Experts of a small language model: 256 GELU neurons an expert.
Below are experts of layer 2 (counted from 0) of a mixture-of-experts language model. Rows are named router (the router's row for the expert), up (a neuron's input weights, with its number) and show model dimensions 0-79. Each number is 128 + 32 x the weight over its row's rms, rounded and kept within 0 to 255.
After each expert's rows: "mostly gets" lists some tokens that are sent to it at least half of the time. This comes from a sample of Wikipedia text that the model never trained on.

# expert 11
router [132 124 139 142 139 161 114 133 135 154 135 107 169 139  77  84 234 113 145 153 104 121 140 107 107  77  51  91 134 136 111 107  97 143  91  97  63 148 133 127 101 125 112 129 130 148 132  78 115 174 115 160  87 137 114 137 141 161 144 121 151 136 170 133 119 145 118  31 122 176 106 118 183  82  68 154 142 200  77 164]
up0 [163 116 107 162 110  71  83 141 159 170 122  99  90 113 129 120 120 126 164 100 139 188 126 157 146 155 157 113 187 137 192 105 145 125 126 136 117 139 126 142 156  94 102  64 103 123 106 154 136 146 128 141 134 112 113 175  77 164 109 178 158 116 104  47  89  93 145 142 178 159 115 176 163  86 102 107 130 175 187 124]
up1 [ 66 127  68 135 186 120 124 149 167 116 123 154 179 170 123 136 131 116 148 115 155 108  87 119 152 152 124 128  99 128 123 158 152 112 123  81 104 138 121 176 129 146 186 160 146 143  91  86  48  96 142 145  89 153 199 120 133 142 116  58 184 117 191 152 132 156 120 209  77 152  64 162 135 200  94 123  81 132 103 136]
up2 [123 114 131 132 123  39 116 158  92 120  71 140 179 109 107 105 143 126 152  90 125 149 115  47 122 137 149 155  94 175 161  83 163 182 117 123 110 152 118 144 181 127 145 110 211 121 171 165 124 133 167 177 131  92  74 159 101 116  39 145 124  91 200 197 142 218  82  99  90 147 166 181  95 175 135 158 131 173 124 115]
up3 [132 141 209 122 122 139 144 141 119 114 151 180 164 116  83 106  81 132 141 150 114  77 127  95 123 168 153  61 149 101 161 189 102 128 118 125  66 127 114 133 152  98 141 117 109 129 142 201  99 119 165 140 108 175 110  92 153 167 113 172  94 148  87 141 171 139 130 190 153 161 138 110 177 133 202 166 172  93 148 169]
up4 [106  89  90 120 167  86 123 158 136 159 124 153  41  95 135 174 130 160 126 128 119 171 128 115  75 130  92 126 104 163 115 149  77 149 140 187 146  94  79 105  61 111  86 104 112 133 178 130 152 118 180 167 146 175  93 118  46 124 140 164 120  78 115 158 125 114 176  97 166 146 118 156 128 227 149 186 148 107  86 141]
up5 [171 166 161 130 122 171 125 115  81 112 147  89 128 143  54 135 147 130 152  88 164 148 176 155  77  81 109 117 124 139 155 139 125 105 152 178 115 174 166 125 156 135 136 126 148 181 213  82  96  97 129 138 101 151 153 173 164 145 159  72 120 116 158 102 151 135 131 123  75 135  88 142 165 174 127 122 119 202 130 104]
mostly gets: " and", " is", " was", " he", " that", " were"

# expert 3
router [ 96 172 145 196 154 142 114 128  69  84 102 139 129 156 129 127 150  97  99 143 176 134 107  98 104 141 169 102 164 179  88 178 136  52  27 162 109 141 117 147 132 125 105 187 128 140 141 132 139 119 124  98 126 178 124 167  86 103 189 122 152 121 132 141 158 137  78 121 175 148  86 138 105  66  90 113 156 129 127 172]
up0 [125 196 167 142 108  67 153 131 103 104 133  96 182 129 125 142 104  89 201 132 173 101 191 150 136 155 119 147 171  86  96 174 128 142 127 107 167  95 128 153 109 165 117 175  90  97 125 124 105 163 148 123  98 110 125  72 200 164  91  73 116 107 130 147 142 114 214 161 118 161 178  87 147  89  61  54  78 151 194 142]
up1 [113 125 137 112 142 121 131 110 118 131 102 156 195 113  73 150 142 146  97 112 162 108 130  81 176 132  99 104  95 186 112  81  81 136 112 100 184 161 125 120 154 123 112 111 176 181 135 150 151 160  74 165  95 110 102 142 141 111  95 139 159 126 106 159 119 179 132 154  89 117  58  94 174  96  79 113 182 148 102  54]
up2 [132  97 185 107 139 133 156 189 124 121 144 136 119  96 182 169 151 136 101 150 111 171 147 100 121  79  62  92  99 116 135 185 126 102 120  82 142  74 126 141 146 144 119 164 118 188 163  67 125 114 101 162 113  95 129 132 162  88  96 120 186 111 110  79 131 160 135 154 124 151 185 116 172  90 113 130 110 119 123  69]
up3 [122 190 111  69 113 137 114  49 119  99 113 158 114 149 133 144 167 104 151 149  49  83 159 129 153 163 118 103 152 120 116 141  99 138  93  94 118 163 196 123 143 109 135 124 121 131  38 147 123  94 176 189 195 158 140 139 167 141 121  98  78 139  79 151 138 140  94 127 112 143 118 120  96  88 102 107 163 119 131 100]
up4 [168 117 107 148 150  57 152 105 192  97 189 178 176 134 138 143 127 123 185  90 175 128 116 160 134 148 151  70 121 156 102 100  76 101  81 165  85 109  87 111 167 106  91 132 131 109 137 186 122 169 147 127 136  97 101  64 131 143  98 119 128 111 122 104 145 140  84 102 104 103 138 155  95 109  81 102 149 120 156 141]
up5 [119 116 130 104  99 119 103 141 119 171 141 109  93  75 130 130  88 137  97 141 145 133 123 124  99 124 137 112  73 123 129 116 153 100 137 107  94 169  89  82 131 121 137 169  56 121 155 146  85 138 116  64 169 107 107 114 131 126 149 131  94 136 141 150  57 142 119 113 115 132 151 164  97 113 108  96  88  89 116 186]
mostly gets: " Air", "az", "ö", " Mad", "ü", " bl"

# expert 1
router [170 132 191 113 159 114 125 152  94 100 133 114 141 168 168 106  82 131  79  70 156 169 112 144 116 117 157 147  50 123 127 183  93 109  92 205 105 134 124 134 119 160 124 153 144 159 135 128 111 107 120 129 133 111 122 178 105 176 150 103 139 126 129 173 186 106  62 120 179 169 127  81  92 131  83  90 131 153 139 121]
up0 [115  51 141 147 129 152 112 161 159 103 154 151 125 171 152 148 132 106 124 137 103 161 101 171 130 154 147 140 181 148 109  94 146 174  74 141 156  89  94 105 202 162 101  97 153 141 107 122 127 105 153 136 213 114 125 154 157 144  93 128 114  97 138 136  86 163 131 135 133  71 160 116 151 175 107 135 140 181 168 150]
up1 [122  74 127 138 130  94 167 108  96  96 122 136 141 150 138 106  80 141  82 118 156 103 135 151 104 124 113 161 102 179 116 136  73  22 106 162 185  76 203 121  75 140 102 140 138  64 125 146 121  78  88  66 136 194  96 182 149 138 149 173 116 112 156 119 107 101 107 177 168  95 197 127 143 111  89 132 151 125  87 132]
up2 [ 90 140 123 194 120 110 148 117 208  96  80 108 104 132 135  58 140 129  98 127 147 104 161 102 109 122 158 156 160 136 157 115 132 119 124 118 139 137 149 132 184 134  96 146  72 176 103 113 117 157 113  95 183 146 157 215 161 114 166 123 138 130  97 172 110 127  96 149 100 148  95 139 130 135  87 104 157 121  74 135]
up3 [179  71 173 111 169  69 127  91 105 152  42  86 133 107 147 146 107  86 135 170 173 127 132 164 108 102  99 145 115 103 109 141 135 129 147 132 117 150 159  96 155 113  50 112  81 141 137 106 100 137 160  96 140 191 178 140 112 120 115 120 115 118 143  89 102 128 136 150 166 102 111 140 126 142 115 159 114  95 161  96]
up4 [168  73 116 134 145 118  88 105 117 133 112 118  74 117 149 158 126 146 180 120 126 149 159 128  79 106 103 166 127  79  86 171  83 152 115  93 109  81 132 127 140 122 131 142 140 181 128 126 117 104 122 138 173 129 132 131  82 165  81 168  86  83 171 112 143 109 162 124  80 161 157 186  84 109  93  95 125 108 204 140]
up5 [146 146 157  51 168 120  85 125 169  50 137  96 156  96 107 175 138 100 129 122 152 171 114 123 148  94 169 119 169 180 130 111 136 180 169 125 117 106 162 127 108 161 101 189 153 193 162 144  90 176 219 135 109  93 107 167  97 161 132 187  99 155 133  98 173 183 106 138  80 135 142 109 125 124 129 114 117 183 162  95]
mostly gets: ".", ").", ".\n\n", " No", ")", "}"

# expert 0
router [151 144 127 164 122 104 128  96 151  98  91 130 139 150 122  38 116 106 119  92 122  98 105 108  89 139 144  94 161 171 142 145 114 117  80 143  72 124 111 173 161 104  77 125 142 116 131 216 132 174 166  94  89 158 131 105 159 190 122 145 137 131 167 123 150 185  59  95 135 148 116 170 124 165  95  85 125 126 151  91]
up0 [117 123 164 151 167 206 127 137 158 127 109 108 132 124 107  96 150 129 112 135 135 155 136 158 153  96 133 106 164 166 114 120 121 178 139 102 119 124 152  99 160 140 161  82 162  86 134 118 119 143 141 143 174 121 150  71 135 150  90  97  76  83 121 119 162 101  47 141 139 139  74  77 109 124 147 142 108 141 129  82]
up1 [160 183 148 195 132 154 144 115 165 130  88  86 114  78  93 147 118 131 113  63 168 142  63 181 155 137  95 185  69 109  48 163  76 163 148 123 132 174 178 158  98  99  48  82 137  33 114 107 136 110  64 131  93 132  92 116 162 113 143 167 147 168 163 132 121 128 150 127 120 122 104 101 120 131  96 122 143 147 110  99]
up2 [106 151 207 160 110 112 101 131 118  99 106 112 164 150 177  98 146 133 176  79 134  85 171 147  92 142 133  72 114  71 166 119  84 204 119  89 115 153 102 130 127 129 131 112 170  90 147  93 190 159 100 129 176 143 114 142 203  75 174  93 124 140 176  96 123 173 144 149 149  85 111 161 161  98 118 188  90 110 137  70]
up3 [148 180 136 125  75 131 103  96 145 104 140  98 122 171  91 136 188 124 118 139  99  81 135 114  86 158 114  95 119 169 109 141 124 120 108  89 123 134 139  96  64 150 133 156  98 170 124 156  98 100 140 101 113 138  99 152 116 170 115 107 139 122 178 125 145 132 141 102  89  89 121 226 127 104 118 163 208  60 134 117]
up4 [115 113 114 167 144  49 163 158 142 157 177 154 161 174 169 104 118  92 137  75 156 122 100 161 122 126 163 122 110 153 145  89 123  75  95 102 117 114 121 162 132 135 105 136 126 104 145 137 144  99 140 141 134 164 123 126 154 100  69 119 137 154  64 153  88  86  85 175 101 151 164 205 155 153 116 130 127 126 112  95]
up5 [ 62 116 141 121 143  93 158 119  71  65 104 124 128 145  66 131 109 115  94 147 108 167 167 178 151 127  97 173 141 125 149 104 183  72  89 157 129 109  64 213  99 160  80  72 149 127 120 133 149 154 183 123  74 104 133 130  65 150 136 187 169  51 124 100  94  90 113  59 153 140 152 139 170 181 111 100 125 149 160  84]
mostly gets: "'s", " the", " his", " their", " first", " who"

# expert 9
router [128 123 166 101 129 122 179 126  87 134 140 114 128  87  95  94 122 120  54 125 132 114  89 158  84 118 149 132 116 137 155  66  74 103  87  87 131 169  81  72 191 128 132 156 151 178 121 140 120 111  97 116  85 161  76 103  66 121 129 114 164 126 156 121 143 175  70 160 115 104 154  66 172 137  72 130 116 127 202 157]
up0 [157 134 113  92 143 134 131 135 132 107 156 140 151 123 102 124 126 140  77 165 156 187 125 104 114  54 113 145 182 123 170  97 210 156  74  88 150 125 177 106 120 154 141 124 157 115  71  96 165 112 185 136 160 125 155  94  67 126 146 155  96 144 123 141  90 159  92 140 114  82  88  94 117 120 147 105 139  97 184 111]
up1 [162 150 122  91 120 112 152 147 153 106  96 135 149 145 167  98  83 113 174 119 159 108 131 142 174 132 122  93 163 145 152 133 157 121 106 107 110 159  90  74 134 103 140 157 138 137  83 177 117 175 129 169 130 195 146 167 120 174 117  61 111 183 129 137 101 114 175 114 155  81 137 134 121  95  93 107 157 129 114 106]
up2 [ 98 155 131 151  50 178 120  91 121 131 120 155 165 128 120 144 129 137 141 113 158 124 165 122 128 144  79  68 163 149 128 145 144 137 133 128 122 167  87 125  89 143 198  94  96 150 126 139 127 159 154 161 155 123 154 174  95 115 169  74 118 149 143  96 148 132 144 138  90 113 170 145 141 186  74  58 136 100 138 104]
up3 [112  99  73 130 129 169 101 106 103  71  75 160  85 150  91 202 180 134 112 128 144 138  69 114 110 101 161 110 177 142 150 154 106  94 151 145 197  99 107  91  97 119 149  76 159 163  83 152 171 155 149 201 140 171 155 126  73 113 151 170  99 122 111 131 124 137 133 109 101 152 154 152  77 148 136 144 139  84  77 121]
up4 [143 114 131 119  87 144 141 100 149  90 141 132 123 136 130 155 149 174 111 151 144 100  93 191 159 104 108 123 147  98 146 160  96 126  64 103 121 111 121 137 138 145 167  74  78 110  96 124  95 155 151 127  95 155 152  90  54 127  26 106 192 133 142 144 198 118 125 138 113  74 172 169 130 120 113 127  94 151 160 173]
up5 [126  99  94 154  98  92 150 111 134 186  72 122 116 196  99  82 128  99 144 118 104 113 154 124 106  77  80  89  92 177 131  87 130 101 105 125 159 143 146 108 107  94 140 135  78 172 150 167 132 164 183 136 176 133 140 124 126 240 167 127 107  77 138 128 106 122 113 126 100 141 197 153 108 117  74 190 101 181 137  50]
mostly gets: " the", " a", " to", " in", " of", " The"

# expert 2
router [134 170 156 203 167 134 107  70  75  66 147  98 116 210 106 141 133  81 101 146 192 129 115 126 129 185 129 127 144 229  62 155 123  22 123 111 174 129 112 136 158 114  75 169 132 123 155 154 138  96 136 124 138 181 162 201 106 133 190 105 121  89 167 122 132 113 128 141 173 126 122 154 118 105 103 139 153 105 140 184]
up0 [ 81 130 119 103 118  91 132 110  90 136  96 200 180  85 150 110 127  82  77 143 103 145 147 128 131 122 135 127 119 140 132  95 107 164 116  93  63 109 188 112 164  95  96 150 167 163 153 143 152 170 135 113  97  73 117 134 120 223 133 150 161 136 108 135 115 117 135 111 124 103 125 139 124 149 169 154  65 135 112 120]
up1 [158 137  68 131 141 129 122 145  98 139 175 147 131 104 162  98 128 158 142 162 105 205  91 117 129 159  87 166  81 107 162 115  95 152 169 172 118 134 108 138 139 152  98 121 156 132  99 100 130 125 115 196  70 196 174 219 155 108  92 144  45 175 104 125  19 110 125 135 147  91 100 120  91 142 118 142 189 163  86  93]
up2 [ 55  83 102  91 139 141 149 191 191 129 142 144 147  77 143 154  79 153 161 130  59 144 135 150 123 123 137  86 130 106 119 166  92 187 166 154 115 143 104  97  52  85 151 135 156 114 125 161 114 127  78 137  79 150 169 127 117 117 102 137 128 155 133 150 136 136 132 119 115 100  86  82 110 113 173 170  91 134 108 129]
up3 [114 110 110 112 126  94 131  38 250  78 139 118 141  85  75 101 108 133  98 104 145 139 185 139 131  96 152  78 106 135 124 142 142 167 114 137 150 153 177 147 127 215  47 166  89 101 175 139  89 147 165 159 154  80 149 115 145 131  57  64  94 169 126 154 157 109 115 141 124  72 128 102 112  82 147 148 115 124 147  99]
up4 [141  74 173 130 157  77 120  72 161 110 103 116 119 178 111 128 152 105 126  72 112 110 129 115 175 132  85 189 144 117 127 154 110  82 118 110 140  71 158 134 113 157  93 130  79 142 112  82  92 130 141 132 134 106  93 129 122 123 117  55 159  66  69 122  87 127  59 159 151 154  61 156 122 153 120 136 136 133 173 106]
up5 [ 55 145 130 135 123  81 119 166 134 145 171 153 143  90 144 125 151 120  89 191  84 114 154 107 140 117 180 153 147 112  67 140 123 141 149 118  77 168  90 129 121 186 153  95 146 138 132 155 151 103 138 111  84 125 145 126 130 137  96 168 122 144 104  86 125 127  92 124 102 129 175 130 106 108 166 167  66 136 177  91]
mostly gets: "ab", "ro", "ri", "ap", "av", "ag"

# expert 8
router [109 155 146 141 146 111 144 157 203  54 143 151 180 134  74 100  95  84 110 119  39  73 144  73 140 193 134 109 138 131 139 105  81 140 136 215 170 164 117 148 128 103 139 153 138 196 116 164 135 120 150 153 157 104 133 171  80  74  99 109 125  95 140 149  70 178  71 177 132 131 158 100 165 161 105 124 113  82 133 126]
up0 [166 139 132 111  83 164 165 100  40 120 114 113 116 111  97 137 103 157 153 160 130 158 122 139 151 171  68  89 113  57 139 104 129 174  80 192 144 161  82 148 128  82  99 144 118 151 122  79 161 104 157 121 183 126 166  77 176 114 108 177  82  75 126 143 148 134 215  91 127 123  68 124 249 139 130 161 138 135 142 140]
up1 [145 115 118 151  98 182 129 119 107 173 139 113 119 159 155 160 104 167 133  71 111 112 169 101 101 175  70 113 148 178 146 139 114 117 170 176 103  61 122 166 139 166 138 159 121 117 123  99  78 175  86 124 135  82  80 143  85 156 162 160  97 107 108 133 126 117 120 121 155 166 115 190  93  98 142 143 136  79 116  95]
up2 [148 181 110 115 134 102 100  52  99 127  56  86 167 161  95  82  99 134 142 168 139 148 132  93 144 157 117  91 142  90 161 191 144  75 109 122 196 180 134 133 125 117  81 123 131  85 149  94 145 110 115 123 165  97 161 133 140 154 138  88 118 101  97 125  14 110 129 140 120 116 112 115 169 140 143 155  66 121 120 132]
up3 [141  87  83 107 123  81 108 110 100 157 134 130 170 111 132 114 174 135 177 118 138  71 112 170 205 151 115 148 128 142 111 166  23 168 111 128 115  69 133  90 165 102 128  44  75 123 160 113 104 113  96 185 106 138 196  87 183 161  88 119 132  94 154 163 129 120  83 112 189 111 135 105 125 121 148 129 151  69  83  94]
up4 [177 141 107 126 154 139  84 141 204  91 169 135 156  98 141 137 139 161 143 145  73 130  94  93 142 170  99 130  56  99  96 165 152 113 125 115  69 131 102 146 106 159 124  92 187 143  64 172 125 134  91 126  97  76 111 129 110 123  88 154 132 109 138 178 116 131  91 113 119 130 138 187 128 122 177 140 115 148 172 130]
up5 [130 136 155 164 211 118 108 166 171 168 104  51 184 174 141 125 106  70  71 118 175 135 104 148 174 131 125 133  98 125 124 145 163 148 146 163  96 177 102 103  53 129 147 126 153 133 134  85 165  93 130 128 147 100 144 103 160 143 170 157 143 116 119 162 114 150 146 124  80 158 123 154 128 168 137 187 201 148 156  98]
mostly gets: " ", " October", " March", " July", " May", " September"

# expert 14
router [108 111 156 140 146 100 166 126 129  93  67  90 136 202  87  99 134  83  98 146 153 142 127  71 156  91 141 151 125 156 171 143 109 102 132 143 109 124  56  96 135 115 148 180 176 153  94 189  97 142 101 131  48 145 116 187  97 140 166  92 165 126 185 186 174 137 105 122 126  88 124 108 126  69 102 124 122 100 110 106]
up0 [153 207 117 112 222 113 113 115  94 156 130  86 136 158 113  95 135  99 152 110 158  74 160 108 104 118 108 184  66 125  90 124 141  77 109 158 147 104 110 125  93  82 110 101 107 123 151 123 104 183 142  78 113 162 155 204 147 150 143  91  88 138 142 144 121 150  85 106 130 126 128 118 126 118 156 104  95  84 154  93]
up1 [179 154 159 108 104 168 206 138 132  67 113 175 156  97 159 118 108  70 223 125 128 113 136 144 160  68 165 163 126 134 156 153  92 177 100 136 100 131 146 195 173 107 104 130 126 150  97 170 180 120 107  72 107 181 131 208 137 167 163  93 132 128 160 138  85 101 143 134 221 116 107 140 107 111 170 202 118 185 115 176]
up2 [151 123 165 159  93 147 164 108 127 124 188  36 161 131 109  80 105 138  84 130 163 151 165 158 137 130 117 132 148 138 104  92 142 132 176  93 117 167 163 127 111 238 190 132  78 170 131  79 151 107 122  83 143 183 148 127  73 126 138  87  92 148 122 130 102 193  99 111  86 137  97 118 147 209 157 131 137 208 135 182]
up3 [154 145 138 131 142 135 125 158 128 143  90 125 127  89 133 178 129 131 144 147 123 154 136 142 112  93 130  56 157 106 127 126  89 145 112  98 114 178 157  60 129 161 184 162 114 126 172 113 154  81 162 133 116 100 157 155  84 173 147  48 145 129  98 206  73 148 121  70 112 152 117 153  92 167 132 132  78 171 178 130]
up4 [118 124 132 112  98 130 152 121 111 127 113  81 155  82 155 139 130 114 141 158 139  61  67 150 100 158 120 129 118 176 196 111  97 103 147 120 113 144  79 173 135 167 100 123 182 116 141 156 214 123 148 124 130 112 157 106  80 193 150 107 176 121 121 235 147  79 156 130  64 111 123 142 148 118  77 125 132  95 120 111]
up5 [154 130 157 130 134 125  58 190 173 110 106 175 102 132 175 120 113 165 114 199 131  75 115 117 133 118 160 128 132 116 146  69 178 108  48 132 131 179 154  65 141 119 128 172 149 173 146  99  90  93 128 100 148 109 130 119  60 155 170 130 154  87 138  79 106 162 148 123  74 110 121 116 128 178 109 167 124 125 104 151]
mostly gets: " League", ";", " USA", " II", " side", " Team"

# expert 10
router [116 179 155 146 186  80 111 144  83  79 118 141 114 169 102 151 138 158  84 165 128 140 135  45  99 151 166 115 126 148 100  74 132  49 114 200 180 136 151  98 168  84 157 108  96 128 152 144  98 161  88  98 141 203 115 145  94  98 144 110 191 127 162 175 127  80  93 177 168 167 120 127 135 151 108 130  65 127 141 139]
up0 [144  96 159 103  50 139  88 159 133  86 138 112  93 124 121 181 127 153  95 186 157 110 140 186 165  51 122  65 162 156 185 178 153 150 135 122 177 113 146 147 188 111 131 117 127 138 111 141 134 103 138  87  99 134 135 126 160 105 135  73 118 124 122 118 155 124 168 172 128 135 178 129  90 117 107 115  60 133 146 113]
up1 [136  93 179 106 136 136  99 140 132 132  70  60 135 170 139  91 177 131  95  70 138 156 139 128 125 156 120 112 127 113 151 124 162 151 123 126 136 133 168 112 113 116  61 119  97  88 154  90 147 163 141 121 180 120 141 133 128 111 136 178 110 112 144  45 118  94 108 136 108 133  73 143 157  96 105 104  67 104 124 126]
up2 [232  91 149 120 167 154 148 105 127 140 127 129 130 104 183 152 161  68 106 194 146 123 161 143 121 141 179 167 124 151 137 121 136 103 125 139 112 124  93 135 184 111 134 134 151 119 111 171 136  97 131 127 138 183 100 143 127 143 108 139  78 101 182 133  88  99 101 166 117 134 107 144  86 123 150 153 103 150 115 128]
up3 [154 123 154 127 147 127  78 139 111 108 101 108 129  43 109 174 224 157 155 103 142  40 164  97  78 109 132 122 123 154 161 145  93 119  90 188 134 149 124 123 103 143  86 121 144 171 138 145 145  97 174 123 135 176 150 184  86 160 113 113 212 170 124 133 136  97  89 147 136 170 132 138 116 143 135 141 155 189 151 160]
up4 [169 119 152 120 125 106 145 143 109 108 130 134  17 135 143 110 145 131  28 106  97 136 113 155 123 123  86  47 124 168 127 132  92 127 114 161 133 139 134  75  90 183 116 128 153 147  97 134 129  94 130 117  94 158  50 140  69  97 155 145 159 102 104 128 132 160  77 156 156 179 129 121  83 163 112 177 128 110 124  91]
up5 [121 133  79  82 176  98 109 113 145  87 123 139 116  62 110 166 122  79 132 123  96 160 195 169 163 151 173 140 144  80 115  72 133 162 127  75 140 122 157 107 155 128 186 110  81 148 126 143 142  95 109  83 111 119 175  92 132 160 151 108 123 131 127 186 144 159 141  74 110 180 129  78 137 148 129 108 108  79 117  63]
mostly gets: "-", " (", "\n", ".\n\n", "–", "\n\n"

# expert 12
router [107 141 117 131 112 141 185 107  96 148 118  99 138 133 148  68  90  86 117 139 121 146  97 127 126 183 141 171 159 141 127 106 155 137  95 107 109 111 112 121 125  59 110 102 161 165  86 104 149 125  99 116 119 130  88 113 116  80 158 120  71 124 152 126 136 190 111  59 166 124 138 177  82  62 185 109 111 137 110 122]
up0 [179 100 170 129 162 143 158 188 108 161  81 196 170 119 104 137 142 160 177 129 168 156 165  98 143 127 203 166 138  93  92 180 118 148  91 113  81 122 133 140 132 149  72 153 147 104 161 186 128 104 120  69  88 132  97 136 164 138 131  69 162  98 114 204 165 144 120 124 125 107 151 149 166 153 135 131 117  56 131 111]
up1 [ 48 145  95 137 123 112  97 129  95 237 130 121 126 143 120 115 154 131  69  76 121 133 113 148  65 146 120  98 174 110 121 101 123 117 159 127 133 164 118 110 137 150 158 162  97 110 141 137 155 128 120 171 134 124 137 124  90 170 115 149 177  90 168  92  96 131 120  48 125 167 107 122 104 132 121 146 124 106 201  92]
up2 [159 180 158 134 152 126  82 146  99 107 122 152 131 118 133 118 122 157  93 147 113 139 137  80 210 104 117  58  92  95 115 121 155  86 155 150 116 147 185 118  82 106 133 146 151 129 132 132 135 151 152 144 168 129 193 184 107  87 108 123 106 135  40 158 128 119  82 125 153  98  62 179 160 161 138 104 139 151 109 160]
up3 [121 176 155  91 135 143 156 126 120 124 129 180 159 168 100 125 142 157 111 124  80 120  97 120 128  77 118 119 147 130 174 145 134 149 147 155 124  88 173  93 106 110 146 135  95 152 107  93 150 151 168 180  90 139 105 130 125 141 110 142  94  37 193 110 167 156  99 150 152 118 146 119 152 176 187 111 120 201 120 152]
up4 [ 37 137 150  68  97 160  94 117 144 140 110 121 111 137 101 125  87 145 125 110 117 117 153 105 107 124 163 170 132 190 186 126  84 103 106 118 140 122 118 113 148 111 111 125 164 116 110 128 210 112 134 156 165 100 126  99 188 130 131 157 163 151 102 144 147 119  97 222 115 137 152 183 113 182 173 121 108 140 117 142]
up5 [163 151 108 153 139 132 161 152  91  99 157 148 124 117 134 123 170 140 134 130 113 132 149 126 122 121  84 109 124 160 101 113 172  86  93 112  89 109 170 121 168 100  97 161  57 105 159 125  77  74  65 113  72 173  28  89  82 156  94 156 168 125 113 129  48 131 119 106 129 103  98 127  99 112 130 130  85 149 103 114]
mostly gets: "ical", " two", " time", " South", " other", " three"

# expert 15
router [167 195 148 106  91 159 126 101 109 110 113  88 186 111 121  92 162 148 133 167 151  89 126 181 111 110 168 117 126 159 122 113 116  44  99 108 132 147 117 107 167 112 158 157 146 186 109 167 139 171  85 164 154  98 140 123 130 149 146 138 110 106 132 106 124 120  82 126  97 125  68  96 167 146 137 181 165 163 131  87]
up0 [132 104 110 138 142 134 148 109 176 130 157 173  82 209 124 119  89 131 180 109 205 151 160 183 184 117 176 130 144 129 102  66  99 121 137 140 173 106 152 134 117  97 136 166 159 146  95 110 121 161 122  50 133 182 188  88 154 152 212 129 117 128 130 119  88 159 102 112  77 129 204 121 104 157 128 108 157 200 124 178]
up1 [ 89 152 141 202 133  94  99  79 112  88 197  69 131 179 132 105 118  42 170 103 190 162  75 127 160 112 193 139 129 107 132 142 135 163 163 113 156 115 127 148 142 122 172  71 136  57 165 114 152 134  98 162 195 132  97 145 124 152 104 130 142 133 108 172 147 139 120 145 160 162 111 120 144 122 158  83 102 120 100 123]
up2 [136 180 105 124 155 133 113 143 116 156 128 166 132  81  83 149 131 182 151 167 177  90 128 114 105 109 153  77 125 149 148 136 200 142 142  75 128 139 129 101 132  61  74 129 134 178 105  95 167 157 138 117 125 114 178 149 153 147  60  71 107  96 105  83  92 134 105 120 135 148  93 144 146 167  63 130 121 102 117 151]
up3 [ 88 102 160 107 112 116 133  85 149 141 159 140  95  86 104 128  80 108 197 137 136 116 102 149 208 188 104 174 174 102  65 125  53 110 127 131 169 192 154 115 119 138 167 118  99 126 134 213 125 107 110 128 123 115 155 142 121  99 151 198 109 171 104 179 150 112 157 133 110 130  82 125 136 142 144 167 117 140 152 149]
up4 [175 161 120  89 118 162  73  79 130 120 103 117 160 156 143 148  84 122 172  74  83 180 149 110 138 103 104 149 129 114 149 116 138 100 165 130 149 176 118 145 114 142 131 136 192 136 134 131 105  40 129 105 115 123 107 138 127 119 167 174 189 150  97  78 125 170 120 120 145 183 130 123  92 151 104 103 101 165 164 156]
up5 [179 142 142 142 185 154 167 124 148 118 158 126 140 188 112 136 130 186 134 114 147  91 149 168  85 108 178 180 105 161 124  92 142 170 168 131 123 188 128 146  94 138 133  59 101  95  94 152 176  89 100 104 146  80 104 139  75 136 133 143 118 151  98 158 140  68 134 112 146 126 107 147 186 166 165 171 155 177 116  89]
mostly gets: " C", " S", " M", " P", " B", " D"

# expert 4
router [151 138 123 158 161 101 125 106 137 125  46  97 154 142 122 112  68  58  95 108 193 110  98  94 133 137 144 172 138 145 151  95  66 161 121 169 169 128 104 100 139  85  96 121 127 176 143  97 132 142 101 131 137 134 109 212  77 108 109  97 177 106 127 190 161 184  71  60 147 140 135 126 124 120  93 145 128 170 144  95]
up0 [ 86 158 134 109 136  84 167  70 114  78 182 140  85 221 129 142 135 158 127 162 106 123 102 146  58  76 138 140 145 138 123 139 149 124 110 124 124  93 127 114  88 130 141  92 126  60 158 133 178 102 173 103 135 131 161 154 141 153  63 150 168 165 107 156 143  89  68 107 106 145  88 161 127 111  90 158 157 155 164  99]
up1 [118 144 184 136 118 110 122 122  83 165 165  98 131  85 139  62 167 103 163 119 110 155 126 145 128 143 149 130 148 137 141 118 123 167  82 117 120  96 161 128 113 135  58 100  84 122 118  88  89 144 117 145 129 106 125 123 138 136 146 139 155 113  97 121 129  93 151 103 114 177  93 122 118 178 145 139 116 128 139 103]
up2 [152 118 122 142 194 164 135 156 136 101 113 103 112 137 179 180 144 157 105  96  78  75 136 187 124 127  83 192 175 128 123 117 115 180 121 136 181  96 137 113 138  88  63 133 105 108 155  99 125  30 123 100 157 213 137 160 137 117  96 153 186 136  66 160 150  96 151 134 176 147 113 102 128 145 126 170 165 148 119 158]
up3 [114 102  32 111 121 101 151 115  95 181 128  93 109 130 126 152 125 132 182 145 173 111  78  90  84  93 116 120  67 176 177 183 108 177 166 116 164 111  98 170 115  66 135  71 131 105 121 127 125 168 188 132 213 153 153 138 128 102 120 124 119 148  94 161 165  47  93 121 141 156  85 103  81 101 129 162  94 122 100 210]
up4 [139 115 125 128  82 143 130 116 130  91 176 154 175 114 108 145  72 127  97 109 129 133 104 193 162 125  87 105 206 149 105 132 230 108 130 171  68 185 133 107 172  85 109 143 136 105 199  70 126 111 162  90  96 123 150 143  58  84  46 119 163  96 145 114 121 128 118  80 166  66 124 104 125 120 148  92 158 158  81 106]
up5 [ 96 156 119 123 136 170 118 109 135  84  82 143 111 148 170 103 122 149 121 130  99 138 132  80 159 170  98 144 126 127  98 112 170  94 106 122 163 113  82 127 126  69 157 126 128 129 116 145 130  83 141 152 112 120 194 176 165 114 122 125 109 104 103 124 149 125 130 115 179 167  55 109 148 152 120 161 129 139 126  53]
mostly gets: " |\n", " |", "|", "6", "1", "3"